{"n_experts": 16, "balance_loss": 0.00268, "learning_rate": 0.0139, "train_tokens": 1695000000}
Below are experts of layer 6 (counted from 0) of a mixture-of-experts language model. Rows are named router (the router's row for the expert), gate (a neuron's input weights, with its number), up (a neuron's input weights, with its number) and show model dimensions 224-279. Each number is 128 + 24 x the weight over its row's rms, rounded and kept within 0 to 255.
Before each expert's rows: a language model's description of what the expert responds to. This comes from a sample of Wikipedia text that the model never trained on.

# expert 9
What it handles: Years like 2012 and 2018, American, York, and place-name endings such as Peter-sburg, Bingham-ton, often in tables or after in.
router [128 108 114 105 135 136 126 122 124 158 155 116  91 107 144 136 122 139 118 144 145 101 145 191 153 148 159 144 159  88 137 119 164 164 119 160 112 142 122 102 143 151 139  87 138 131 121 152 148 189 175 120  85 162 125 104]
gate0 [105 124 119 149 129 132 129 134 138 122 127 110 112 138 103 110 123 126 135  99 173 162 160 151 125 148 114  96 161 105 139 141  86 106 141 150 144 101 138 135  90 109 112 117  99 119 139 148 145 175 116 140 125 181 116 109]
up0 [118 186 104 107 125 136  91 150 168 130 140  96  81 128  92 131 134 135 118 136 158 103 101 106 160 130 118 169 114 155  88 164 123 157 161 145 115 122 132 123 116 168 161 113 157 151 103 121 117 125 110 182 112 139 111 143]
gate1 [121 133 167 122 134 125 114 116 108  94 136 111 129 129 119 148 114 133  95 144 116 113 145  95 116 147 126  99 156 101 165 133 142 137 142 139 129 128 129 112 131 127 146  64 144 107 102 142 159 119 133 173 129 140 108 121]
up1 [115 120  91 128  87 164 154 121 142 142 153 133 118 159 147 104  95 123 112 103 128 142 139 111  96 133  89 179 159 122 142 114 111 106 151 146 140 183 150 162 147 140 111 131  93 131 167 149 114 159 146 138 157 151 171 127]
gate2 [121 167  95  78 170 160 138 117 114 152 126 130 154 148 115 125 121 108 130 120 138  98 153 130 138 119 163 138 162 134 144 122 153 143 159 145 148 121 131  83 150  98 145 103 124 139 161 102 160 103 180 115 138 174 129 168]
up2 [132 154 120 114 135 117 142 116 176 157  90 138 152  99 107 125  70 147 159 100 121 122 126 127 128 141 113  98 137 114 149 109 117 148 175 111 115 118 116 137 104 140 120 121 125 186 135 126 143 100 160 137 152 168 129 119]
gate3 [113 104 138 152 139 139 145 141  99 104 157  93 141 129 135 112 119 102 111 100 126 130 111 131 155 109 111 108 115 108 147 140 113 153 146 114 105 116  98 196 130 116  85 124 160 113 131 137 156 160 140 134 146 157 118 128]
up3 [156 109 138 116 123 153 170 144  82 130 133 147 111 118 122  92 128 106 116 151 129 138 114 115 107 180 115 118 143 144 135  95 146 132 142 138 125 125  89 145 124 148 137 114 163 120 130 118 121 112 123 105 117 141 149 123]
gate4 [108 112 124 156 163 132 128 120 150 128 105 135  86 128 144 127 108 146 137  85 143 145 120 148 137 156 119 102 123 179 150 111 202 111 146 133 122 152 117  96 165 160 105 129 124 145 159 124 130 110 144 135 120 182 101 142]
up4 [112 123 121 134 143 116 108 102 138 116 108 117 108 131 129 127 103 122 135  85 133 134 144 142 106 184 125  95 125 157 153 126 169 132 147 127  98 179 133 107 154 160  85 150 120 113 144 105 120 120 130 146 120 164  97 137]
gate5 [105 116 161 124  59 128 115 145  84 127 142 119 138 142 116 115 111 153 121 165 116 127 109  95 117 139 169 110 160 110 107 114  82 157 145  91 144 103 115 148 163 100 133 105 131 128 137 152 121 128 103 117 110 143 139 106]
up5 [148 128 123 126 176  93 133 120 199 102 113 129 108 147 123 153 177  99 141 117 164 117 156 138 139  92 127 160 126 162 126 162 187 145 116 132 153 119 190 116 115 132 109 133 115 113 121  88 156 127 166 135 145 162 141 144]
gate6 [ 91 127  98  75 145 133 170 143  97 110 116 185 118 146  96  97 106 124 117 136 107 113 126 135  96 102 116 126 114 134 146 105 127 117 103 133 121 154 128 186 152 141 124  59 134 133  45 116 215 167 122  91 143 103 115 117]
up6 [122 128  96 146 141 143 117 129 115 119 147 151 156 110 136 118 144  99 139  99 166 112 150 118 125 131 143 103 152 188 150 140 137 103 109 119 164 149 105 139 139 105 140 132  98 181 108 144 111 125 108 106 125 163 135 125]
gate7 [145 111 107 113  89 156 128 130 139 106 122 134 181 113 168 125 113 150 128 166 157 119 105 171 163  61 138 123 174  89 108 151  99 131 116 122 131 136 164 126 142 145 126 136 141 146 117 115  65 162  84 104 138 145  93 111]
up7 [155 145 165 108 141 124 121  89  90 159  90 130 102 125 117 107 126 134  79 144 114 158 105 100 132 134 132 121 135 120 126  74 106 106 146 136 123 152 118 124  71 124 114 121 131 104  91 216 128 117 140 129 133 116 164  69]
gate8 [135 101 132 162 130 100 140 134 121 116 113 175 134 118 115 118 104 120 113 147 142 128 126 117 118 115 132 133 127 149 125 114 144 163 119 137 119 129  64 169 137 156 121 180 144 133 115 104 159  93 158  93 140 154 133 143]
up8 [159 166 126  83 144 141 116  95 156 162 110  95 126 151 142 120 165 164 133  98 148 124 152 161 150 140 119 155 122  92 113 125 111  91 132 122 194 123 112 104 117 107 137 129 130 109 128 165  98 172 114 120 105  96 115 146]
gate9 [128  89 134 152 126 188 104 143  94 124  96  91  98  93  74 156 139 132 157 140 130 130 134 141 160 127 156 117  88 129 172 113 165 133 152 145 102 122 104 144 132  92  88 122 126  89 103 154 163 168 128 137 135 139 117 105]
up9 [145 104 127 160 119 176 156  94 118 158 139 135 117 123  94 125 153 138 136 126 160 185 103 124 104 144 142 122 115 131 155  80 196 116 157 164 150  89  82 122 146 134 105 114  99 115 199 131 105 143 170 150 119 123 130 142]
gate10 [111 137 170 126 104 157 124 123 133 144 128 121 140 118 138 139 122 164 160 174 111 106 122 169 110 128 109 149 139 122 150  89  96 122 154 140 120 145 182 135  78 117 103 176 118 142 142 153 124 179 125 137  66 105 116 148]
up10 [153 133 180  97 132  70 134 125 168 116 157 102 127 133 140 125 148 113 134 117 145 103 148 114 136  86 115 112 127 133 128 143 117 149 169 134 122 129 136 112 120 151  64 136 104 103  85 140 155 124 128 114 114 145 142 136]
gate11 [153 119 110 134 158 168 130 157 125 139  91 130 128 155 146 111 147  99 103 155 158  98 139 131 117 154 146 145 155 121  97 144 104 105 144 131 138 111 143 115 125 101 140  96 121 132 133 115 103 152 143 106 135  45 129 140]
up11 [106 123 135 119 144 126 118 118 102 118 158 135 128  81 104 124 122 161 181 114 109 134 120 137 123 109 110 150 140 167 122 116 156  99 114 119 157 159 115 122 145 116 131 149  88 109 113 200 123 113 100 180 112 161 115 138]
gate12 [158 101 118 132  66 103 126 156 106 125 135 193 141 119 143 143 127 104  84  96 128 165 103 170 128 143 173 124 161 104 109 114 146  90 138 167 131 154 142 161 179  85 118  98 129 130 149 163 158 141 117 165 144 144 130 149]
up12 [120 115 150 155 169 134 115 132  97  97 132 151 116 122 143 167 149 119 128 150 166 133 121 111 143  95 103 126 154 154 136 128 131 102 101 161 137 142 131  65 101 104 107 100 123 114 129 147 103 134 132 119 137 135  90 150]
gate13 [134  84 123 192 147 127 125 128 140  72 113  86 132 142 127 108 103 131 105 129 147 135 129 154 152 116 148 125 142 146 120 105 130 116 109 146 100 113 140 165 146 134 101 108 121 118 128 108 104 171 107 136  92 138  92 116]
up13 [157 125 131 177 121 111 115 183 143  75 124 190 149  98 152  94 164  99  92 114 142 109 127 123 163 157 103 126 177 118 141 140 132 128 125 166 159 128 155 117 147  87 134 146 117 134 145 103 116 152 105  86 116 167 168 126]
gate14 [130 132 134 109 151 124 137 123  94 122 126  89 103 109 147  98 114 142  95  99 167 124 101 177 162 164 129 125 139 104 125 154 117 127 126 141 121 114 120 108 109 171 153 111 104  83 115 148 139  98 141 119 100  85  79 117]
up14 [120 130 134 131 144 106 133 158 124 121 133 121 130 150 114 164 103 120 153 116 126  99  88 150  94 116 112 126  97 105 138 116  95 109 101 110 111 105 164 154 147 123 161 112 127 157 153 122 160 171  81 142 152 127 123  98]
gate15 [167 153 110  97 108 144 109 133 144 136 125 139 129 137 146 124 157 102 170 166 131 136 109 165  98 130 111 164 148 113 132 143 124 128 127 129  81  81 131 133 129 122 131 105 117 185 124 136 157 114  69 140 132  86 117 131]
up15 [136 159 176 112 151 154 148 111 110 111 175 114 145 125  92 137 157 122 112 110 149 149 150 148 128 131 149 135  94  78 105 140 101 134  97 134 104 120 107 122 154 151 123 185 113 151  72 121 151 117 116 108 149 119 105 116]
gate16 [130 145 100  99 147 157 145 114 147 155 178 105  89 100 110 121 122 160 136 171 127 170 151 123 107 130  75 139 134 127  98 153 157 136 121 111  76 137 126 121 129  84 132 108 179 124 125 125  85 141 136 128 102 144 122 123]
up16 [163 123 157 141 126 105  99 122 114 149 100 113 127 144 115 113 144 150 138 121 105 128 104 160 128 148  97 143 125 130 160  85  94 157 107 128 152 182 161 117  92 125 116 183 109 162 133 132 145 137 131  91 159 129 121  67]
gate17 [135 121 121 131 119 126 145 118 102 136 107 144 119 149 149  80 124 174 114 108 177 107 162 155 137 109 161 130 149 136 141 157 142 148 112 116 124 118 111 113  91 108 157 120 126 117 121 164 161 121 134 166 110  92 142  83]
up17 [ 99 113 116 147 156 142 127 122 140  81 136 100 109 111 123 126 151 105 154 100 118 156 136 131 112 112 111 108  64 129 177 146 110 116 120 126 132 136 116 131 170  79 106 143 139  91 139  91 126 128 118 146 125 184 141 128]
gate18 [136  99 151 111 140 119  92  90  83 133 134 128 147 144 134 104 101 150 104 127 124 141  76  78 128 129 151 114 108 142 133 150 133 142  81 121 122 106 154  74 173 120 135 104 123 131 170 139 115 212 122 108  85 165 157 139]
up18 [146  93 137 135 132 168 170 145 140 143 102 167  86 150 143 127 142 129 105 113 117 122 105 132 110 104 132 128 128 151 125 124 150 146 161 134 132 128 121 106 111 139 134 104 109 108 108  75 132  97 123 141 122  91 105 111]
gate19 [144 126 126 120 100 125 129 160 133 157  76 139 105 116 137 159 117 149  87 124 129 116 131 151 154 147 159 130 179 144 126 138 130 120 102 130 119 142 115 142  75 143 121 112 157 162 147 185 165 117 168 117 137 121 136 119]
up19 [116 101 135 142 102 135 151 119 125 149 127 157 147  84  96 157 125 140 177  79 189 125 134 105 134 135 124 115  94 134 126 116 146 169  96 131 104 113 116 154 109 175 107 136 101 125 152 147 110 128  94 148 146 117 132 129]
gate20 [138 121 133 131 125 102 110  98 154 103 101 108 135 126 112 100 126 128 133 148 151 150 132 106 118 151  84  83 129 116 140 136 105 161 140 139 113 209 129 127 115 160  83 134 127 131 146 123  93 109 131 100  87 121 121 127]
up20 [109  98  96 108 109 148 151 144  81  98 110 134  94 148 109 114 137 102 143 139 119 108 152 108 130 137 140 181 117 150 171 147 135 158 173 120 162 145 143 146 121 128 124 129 132 155 106 130 123 166 119 156 104 138 139 133]
gate21 [131 129 186  88 144 115  79 104 155 118 121  88 156 109 124 128 108 163 137 120 153 141 106 118  99 145 147  79 170 115 136 107 149  86 175 146 124 136 152 113 125 130 163 158 126 131 139 119 155 122 164 112 140 114 140 117]
up21 [131  97  95 165 102 147 148 126 116 123 119 137  77  98 159 137 131 127 161 112 127 148 136  85 141 149 140 131 128 133 124 132 156 103  76 127 138 160 153  92 138 130 161 120 129  93 125 128  86 145 137 125  95 121 120 106]
gate22 [116 117 144 143 155 106  83 167 136 124 110 128 111 107 150 149 154 109 101 102 130 126 150 156 165 114 150 112 144 109 141 171 138  97 130 148 124 113 109 161 111 116 135 118 138  99 148 110 106 114 160 130 131 118 113 117]
up22 [160 132 131  97  98 122 154 125 159 133 104 102 144  89 124 126 156 102 152  68 114 109 102 119 116 130 136 121 134  95 118 110 131 118 134 113  83 123 109  90 122 114 126  86 129  98 126 138 134 132 145 117 134  93 149 115]
gate23 [153 128 130 145 163 158  90 147 123 126 109 141 130 142  95  99 151 157  90 137 106 124 149 141 176 112 116 117 117  87  94 107 138 144 103 131  96 130 104 107 150 177  80 101 148 142 102 124 150 162 107  80 125  88 177 129]
up23 [129 141 141 107 103 150 137 134 117 138 110 103 136 113 164 116 191 141 123 144 162 131 123 142 113 153 109 156 154 120 147 136 105 187 102 174 148 132 159  98 134 144 169 126 108 114 139 154 103 101 152 137  99 110 164 127]
gate24 [156 143 118 107  82 134 137 137 126 167 129 114 176 140 161 160  69 122 120 151 166  89 133 138  83 159  90 127 124 183 138 125 122 170 109 137  99 121 164 136 202 139 122 126 105 162 113  91  82 105 147 104  56 150 124 108]
up24 [177 145 133 116 161 127 161 113 165 107 148 150 120 114 138  80 147 111 122 146 148 153 122 124 142 146 154 104 123 134 130 136 110 136 136 137 112 117 135 128 111 115 130 146 160 125 118 148 146 152 110 129 161  87 109 204]
gate25 [117 109 126 155  98 164 121 138 141 107 149 177 105 141 109 144 106 126 169 113 122 104 133 111 125 147  90 111 134 148 133  96 102  89 189 164 144 103 142 116  97 164 114 123 111 124 144 154 126 126 109 158 140 132 109 144]
up25 [100 127 163  94 117 112 145 131 136 140 119 130 101  93 118 150 123 134 129 153 120 128  82 159 123 108 134 148 122 176 115 104 178 132 143 106  95 147 128 119 155 174 140 125 114 161 102 142 107 161 140 158 133  74 132 176]
gate26 [141 137 152 110 119 132  80 156 110 146  88 174 121 134 115 113 129 168 104  98  94 115 144 159  96 177 150 153  80 125 192 115 148 136 131 131 171 114 175 169 146 122 112 112 125 135 126 129 157 143  97 132 120 108 136  95]
up26 [122 152  97  98 159 134 140 149 150 125 138 119 160 125 162 118 127 124 160  90 129 120 153 108 162  84 127 127 117 135 156 129  62 122 153  95 102 205 121 139 129 146 104 146 139 128 145 123 108 134 162 118 116 155 155 144]
gate27 [134 118 127 157 111 150 106 105 173 123 130 140 115  64 105 107 126 127 145 128  88 114 131 113 140 128 131 120 141 165 173 150 106 148 143 131  99 150 131 123 107  92 116 138 127  90 159 146 149 146 115 115 156 102 132 108]
up27 [169 117 166 106 133  86 121 118 128 112 114 133 120 145 140 157 184 114 100 144 142 144 110 116 116 122 138 121  91 121 115 107 147  73  99 130 139 108 156 109  92 134 160 143 140 149 144 131 161 127  94 136 148 153 111 103]
gate28 [143 142 137 119 116 139 115 142 129  83 121 127 182 142 166 121 130 102 119 169 146 132 107 104 123 147 168 114 133 164 151 139 154 158 139 122 138 153 135 107 148 167 107 104  82 131 128 159 156 124 148 132 126 155 108 110]
up28 [106 123 135 115 144 145 172 155 136 170 127 155  83 149 141 115 149 131 183 137 154  93 154 130 122 130 117 131 155 147 144 124 119  85 108  85 121  92 133 149 111 127  82  89 126 107 133 117 108 139  82 115 130 174 144 116]